From a checkpoint of a small mixture-of-experts model trained on Wikipedia: 12 experts in each of 9 layers, a shared expert of 256 neurons.
Below are experts of layer 4 (counted from 0) of a mixture-of-experts language model. Rows are named router (the router's row for the expert), down (a neuron's output weights, with its number) and show model dimensions 48-95. Each number is 128 + 24 x the weight over its row's rms, rounded and kept within 0 to 255. Numbers have three digits each.
Before each expert's rows: "raises" lists some tokens whose logits its average output raises strongly, later layers aside. This comes from a sample of Wikipedia text that the model never trained on.

# expert 4
raises: "Species", "election", "ricane"
router:125099135128127139126157130100089135168174123133105169137107154133130189160073152115100073146125115092099107133136121149112109151121136122121122
down0:139115122119123161072113123130132121094136185129118104127158157156142095132119090134110112146116142122111130132095152164143137108090151125080109
down1:123118151136171092132121160133128122068121111147108106179141143171097135090126123149175159123136138093132172147112134176130172127127094143112166
down2:121150117141148153147178098160153129133125103102106121149139105107089138147109106102144131104109152123129161113127110149117183082130137151109176
down3:069116099116123139160104148074153108102153117167121103096096136099104171137157136105125146153141144144136191128091104138135189125136120145134116
down4:157111095078098138129097159137155096102150090129156114122129106056127160075126100108106100142142125129157133096149068077070114107131140126127127
down5:122140093135159097109150154127124163105121133159124149137124143126118152095143134132124130140159167141158123150168123167108172148147089126147107
down6:133142100163123136132154126116113149097138138137148163150159152098135140096085134135123161112157124144137083078129166134151119149123157133128105
down7:148114128085151116132102143127120116093165085126137132116117132084104163142095123151140147083160169108157076100139162155160161119133135074099146
down8:150142138108124126118103138085133125159161154110139122100085090099161087118136113129140151128119120121155128130108107169152092121140130136146106
down9:100143089142133132152157133136120128118161104129149128147159104103148146151102111136123141120100088157110107115187107129101121139141194083133115
down10:150137127151135115117172179105135079167125141159154153125171172150111155093139077090101152141124122138139162188134117147114086148126147135144134
down11:118167106133097125121134123128124115133150127187126112134139120122134102123153155156100120090100123104117138113128113099103126138131174113180160
down12:138071177135108084156167098123153120104116117145117118164135080098144145094172122137152142128138100132096090145119136096136104112101094160132133
down13:112119160101130145119142141145097159140096170079164112136120135129118147151160119180121118143125151128119125109135100144120163104121110162125105
down14:144108131123128132132140134142147134113108151143122134148113097116121129100097116137104147061129131167130146111157135187120148157126119158124146
down15:125147115091144090134099088124107135172170123155066102134151121123088156121131118144149138183103137108108131109131101141135067156115118134121123
down16:144095146178171133148122108109123094137128095140122163165102099162127082133143102174109107129140140132124086147111174110104137139101104142087157
down17:085157093137162103143106115126136101141153106082142141128203131163105137173130168111173091169121137149127117093129146125096140155144112085150113
down18:139158128135108155122122140111126102137140119097159111131100111150073123178143147098131110117155105120137143147104145079164134125116178169073120
down19:133131154097158107146097131126103104121129138133139149150118121139134154111129121106130184146154189142142059148113126119139129126126108170133135
down20:133122111145112083128130119137112119068120136072161114122107141141129135178118146143110134159092127136119103106133085183094128101090139117149134
down21:148148116098096103106166136143090139115108105100159139125131104110130096133094142170125083113131109161114125119085108135167096154126142173163151
down22:105129123134161126125139122138121118134141154105131157141120105148152147128173078140148129116143119117140134125154117092154153107160105091109170
down23:134119130164167170155114152156149100128102164161129135110126110162153107073110105162093155119114157153123150102156134123162127122120143104106123
down24:033101158118088151134141135151098132140105165173140165128152142131108120121107168115111171128093124116131135110151104127078124138102166119100138
down25:170085128089100154164115112105143156149110146126130171098106092123135141161130138122130104127145127125141113162127116119129102133147186159094118
down26:148131125099112091112109144156112146137163119112125141117128090131131159118121122121131118121127162148128135135101147142112113112074111097112135
down27:116112139137113102133130089152119122145113129111162139094148115154107165150102094138108158130148154108131079104101118079140087095161145136125118
down28:128155127140120127112110112085117143120133125150134143133122113146131143145110141157121087130130153114085131146132129113153113171084125085124145
down29:140111132124173135097126139173128119144117122104138116142142137107122161100080147146137137111158152150090088153152099132135119139139134133101129
down30:098073106105168172088130125127142128149176115112108145135146138093119122133130115126140121129116109165065128106161172141122146137119138131125119
down31:124114126136133132088111124117081106121139164120143121116136126154153104075153128118118145102130153144158083125132093132171106076160082137166182
down32:089133153136154081135144091124098112133161132136140119126125164141101104143097133123100152166164104110140144147089146114143125174088120111139156
down33:125172117123105147121122138147136152138158102162158145139126123091115137155121178129124122093150116171121168109127115110150180080129140155095096
down34:127091110089148139107182142153121115127109168116115164097132108150135173111091111061166172140123150186144109132146149141128114147158141118115155
down35:125122109090111176166131138115138136133132094144150134142114121078120092111111127112135157140131111160113107164155156092149124135128108113149136
down36:102133152094136134157144137120121132157133147172138138125132147144097128159109145143101159154097147125132119113127133118127081170127130109148161
down37:161132124098129140121123085131122133112104131119108189134133105052130143134152109122134113131109126116161129154143074100141141151117128135103172
down38:114115098107119156111138108146112128131089086127106118150133166124116093135113089100140161144162140133137093098105140122103121097131147141091116
down39:135116142092144135146129138094126135126147160178106100109136133101154133118130136139098088144146152089137135135126108124116151089194108133126145
down40:144131116160133152096138113101118078168137141136195128138098143131128105163134135111120174135105147120147132157102090117168108154152103113125110
down41:126153111129155118089111126156153096112117127156147157135151113114123116119163175153140129114123128140192157119132103144123102132135099116161096
down42:123139121111106120140134147109101130114167144063140113122118098124138103149100154173115155117195139105175175157112132088145129142134166119141122
down43:126118159116088131091129119179102142173098120088099126137110152111098099125132134169128111136168139167140128109194089123118161147129136095180060
down44:149129133105119087120103152159116115119118164104111126140124107141138124086125113191112119159172143109103124134126140153141145113162121140127110
down45:112139111120091123122126113152112115098147148121159127131149115114120116110086114115132099171130144120141099134112107128152079115171158138117107
down46:105097118084105146163097174110114159154107121139137095074148125064121086137111143100192159125125126096154145129102102077098154140126125119111125
down47:143121150161125121108151128129127119136106131140114119115110144149078125155155154108099118152072117111121169139182126136109129098101191155115166
down48:144140145131090122124136169139117116127180098145151127088150134155119142170142138125107168116109146103140107155118173169103108137108114085096154
down49:094147081096104123100122123125159111135109095141149129102124118141109103097121084131164105149127152149130095171143076123090168134106128108144149
down50:137118066130089142131115130130095109144123158129126129134123123117107079119153140139106174106142162112165111109106083115140105115184136140131137
down51:128132084165121150115139116122119159130150143111117087100124140129139129144117148130123131128139136094122152130081129177146159139118094111108093
down52:114124106144167112135164138144132127143129084119145166130125142118138149122147150147160148146129124129116151140150152142148146100078146155143113
down53:129103115124105110098125113150114101138159074130073104189115110110159171117143118105095128110131099141115123123099076148125127143155122144124147
down54:119140118147115115107118109139114124126180176100112097117146124122151106101163172107097104108099160142119074101133126165126092119133139162115097
down55:117113148139131130116112147182125144123129118103116134147139111150112143143123171126106140150160123129180113122121098132175143156149148136184102
down56:126135106131141098113135161103126097132129130165136126129147111122148094110125143133118098150126111117164130131137157129175146111121128131165156
down57:148147138138127127104142133093116097192118118177175121113166149150123148108121107129143153113125141089141099134075130109130132093116118115101149
down58:130086162094143156104121121130125085102119128117114056110116120145136148099146163155097110080138156132148141120100146138157146104145124141131108
down59:103118131139116134095105101165148105128151143101170110136115078107137098156131155137146109103107120134149160113076108136103131119153192127143129
down60:130129134119136111118128087076123126173099128144125156132148144118078116133123138127130112120141140078129128133098137099187112120157145151100135
down61:167142102127142108101138125129165132105184091099103128126133088135161138148148101108174108148122126126153138167147119089136099149120132105131174
down62:123132156166104118171145127083132168115109132098099158143119100150125157106132136117114102131110167155147138145168139112100105126146082163094129
down63:090166123122106115125137139107140126105112142163138148141131135149106144159118171085068125101079096145113163108165115109143110132130120144123093
down64:149111083142122168145125145135095086143122148167180156161093166138133080168127107102103125120124124132120166098126113125100121131104115172077157
down65:133078118133093124169146112160112142169158156093102105142090105094090128122125155150103126143162129127191134106143137115161151137084166137187086
down66:142151132101147114141120116144191102159113123134085143142108128124089154146111087103127131163135142128121110142093132132155201093176147140109114
down67:108110155157143104102132188123138116111098154124091106132121167157101073165115120157122132158134113171134109107076114116156121153159105102139138
down68:145135116160154141119111151126151126098160109129104149122137139116166123066126111124103118081164133112124123172117082116154137078158107119173159
down69:142151115082107144111139137123096134122135140087121117103116147118086146115151078101137078123100122082105101130096160143168153085157126115134126
down70:090107135172179108070108147154115159154130136119139141142109113127132134140188114189133104124094156131138111188139141166109174115194099135108116
down71:153151140162155083105133147109113113103120120156135102156127128110175084150113113146184167119120150132141116083108131137137159131171135131075114
down72:109127161135095121117068145135117119113130091119122119125149135116136102128129120114122108102093126123137141164084081114116145087120112114076159
down73:092110118116110138103098173114128116093128120158118115104133122081126136136116137129154150149129125121141179103128107127104135138112154117134129
down74:119150168175141118134126088142116094143106125146119153156154116128106149118102110127112082162169132137076114103160142145151111141151137158106107
down75:138115126141122145158103139128120088075147120147146091081179120139128206145157146137085147145114116114114096163135127128118094107106135075165163
down76:148119142130149164116120166123176099124106138108076152126084129112147126102126100126108172107100162102118090112093153154114107105148109137137118
down77:105113127137107123121099160135130138153123125089128095120124142131131119125131110124102103138172200062120105168150122109130136137142111168164159
down78:109109107103129150151184132146131169123100114123092148127162156120148156124102125087158136107113134106172145120112143169121087108123126158154094
down79:127204198128097120116113093151096146128144139139138073125157160116132141136134165104126113110143126181108131128131141118139112141181122098114104
down80:130119117132074122171089125137112124104115135158119103135162099166111145157147131116092142144131092147092124106153128080100143128137102097153143
down81:107136139117164130110108106087120164126102145125122111123132141124128115154150095132121085174142127177086142139147137142139166127132114164120120
down82:144121135107093179097090129112117095129169142147090151165136094136109087105131092125146084088123170133110119123127111100116140120155136169098142
down83:102124135150146119147084112149113118158131128112080120121132140142067113133154111127147151089161098132098132206107143109125136119141124126165130
down84:116101128131129125126133122097113166122123109118116116097137130098131146131137136141062126138156115094125149106116156140152146137105132100172159
down85:139122134129115145157152133120173125120100136127170170117148146149134108062133160114145116119105149159114078120128141135106124122123146109125121
down86:135101138115133182178089120101122138171090138140121154106136089086166150110143128127118081144141147085121154108150112096094103116120146129159154
down87:139148121108151123129155137109119153135140135104132127138120149107141101129119073120167164143112100113132144131143170128118067112131147144167103
down88:051152090154133117126174122150087138141112054106124167136139100118110117135147152100128094144103155080122138131169141112137145154162147094127140
down89:136117136109124125119110133139112162173162159118138104102107151139168169146126134138110115148146104119126166149100125091101129120133125127196126
down90:116123100108143139147116091161083150110168126172093111116125128143128126107112130141133084170100131108138133096132121119134080111133120132139149
down91:116101098111129130108137081105126108160132095143068125137153153150144125109165092119149113127115156144161126147134146124127121116094109124124129
down92:105140122099094142110136159131140155132133186111123172111125106159117135104105145152093144159109121116126161115122093134134095120103106160103145
down93:173117084132127092114127125121140114123174134109125159105151112128163117098102140100123128122092131126128104066140158126121120116158104114149130
down94:154141110142158152135165068123125108142103169100118121109101131143134168163106093138115150170152134108120165140133110129114176125129159139101199
down95:146131145115119160127126162091120127064100093113130157113140133160095117098185142107133112118118138164142150178089097136175127163128096131171120
down96:136172085163155174151096098114083153103113107137119145124145139089128155174112129138122097144099130133100112103102120104133127101104171144148095
down97:101124142095105132125124123129129168130098203103128136118120130143133153124140136106122104132134110113148174135114164144156164125080136141164144
down98:136176165120160126134147080100143132148128112130134118071124120173115151127130105127119159155072130134134081133095126165080144138110157126121132
down99:122165091126101115158100159161117132152125162116128091155129129094116119107158133149151154119136111098116102139112130154089155115187133139123123
down100:105183128110104098104133106153149169113143081132149115144138182114128148118185152128125140129082129125184119115146148114098074135142124104129134
down101:110143140146115108175108120140105174168135085137171128094132128106138107112145129144160122123163137135126130166164141123141156117131144094158127
down102:099156153143085142118131121167137154164126167152140103159125175108104114106143138109068161098127177133147091088151094094094115128104126101134158
down103:157108101170137134155120128152114082132153121128076134072131122144144126185117143142158147104153131088116139157111135167107136142156107096136186
down104:187108136160120134090095142124104157098158200131113136167132100148186154124117142103153101134088089111112126140152135107134126147131118110139129
down105:121123162093124122115145113134118151163149086135130101120098047125130118081143103122136144088114166119147106156129087091157159134095137169143121
down106:100139133123132148113160139127160118128134129128112109124152066119133125129120136137145121154171172111161138129136105182147131094133152128104157
down107:137106117162161117121130133140124159126104165126122114109087128180099110127078134153084109121143113168158103153073137111160092113137056126178168
down108:176120110103122102127101146121121141127134157130152150106119138131153123097115131159180113133146101105132163081142113138167151152156100171165094
down109:136106163135117095116128151105132104152125166098156152149104090144107108121136110119106119103159119149101092130105109131119130129159110128153093
down110:141142081119130106110140150099135102143128143130141093098128118090113147091115129141090142165115118129101144116166122092153091133153134086158123
down111:101126141135141136169112129135151124115163141153129092123107116099156161152150108077111130119138138120092125136127129098098108146117154126147139
down112:132134124134122124118129149116103116165117120142131133142094130150161133137175109151068107121128085114102127118115105138112121164125079121107141
down113:125154143106102120130157157131141121088142164139153121159178086129138143110167138133122096135111134082140121151101125107124123125102112141145100
down114:125138143086122100100147151097137094139178145141154126115181145117138152107120129114169142113157138127107120188110121131127096098166108123151153
down115:122132117164147114140101105138133114154105136141100139102129149128101109179111121125117124092113163096147112144112143105111129131146108158130155
down116:143131122130101100124157133132128129164113111121161136139145167113138152126166165146114113113097158158119109114167151130152111125101177113087109
down117:095122121088122134109151096109172161131106157142118119166127131115135158105130094095107156148115163089109127147124106100091106078090108131099110
down118:115123115103137079112166152143146142136151144138078130114142139134109086164115146112098142154136097187125157150128120149123098136088130091110105
down119:127124153145112170163119127135172125097124148114166128146101100093150123151133168138120132124140148147172100124163119126148119095121127084146159
down120:126144128116093122091139138121115129132152110172123194140158088141128134101144137129134156164125153150152079123141055137138154151146128128150133
down121:135140138084105187131131123112114136131126153105112145141146104111142112139115131115101164103135133146113114090097154141149133147124095151095184
down122:145083179117105107125162115121129117105106119106103154154110100148123141155104113119141134138155142111109115148149121174120147099119093144076098
down123:158125149138120125140170088093102129115094096128175144139102148136104083084135142127149074134157139145147137148115123126104116141127098154146127
down124:104106123165134122140095112134151127149127115145112151137114128135172148131138136127098116137096138104141101110151135209126116127137094146101101
down125:119142100163103160111141128164127135136100118081118146106094150124125099137105119125127119140163142142185122092103151182103116102073113133118146
down126:171132132140141114122166129124143127108135116100131124183122158147107162143108143165156113152126118109142109120136144098117172089113158158098119
down127:145138160165121102139136134095113154146135162142142157094103103116086094154094162102176136150119100166102114142117118129116123135100079143145108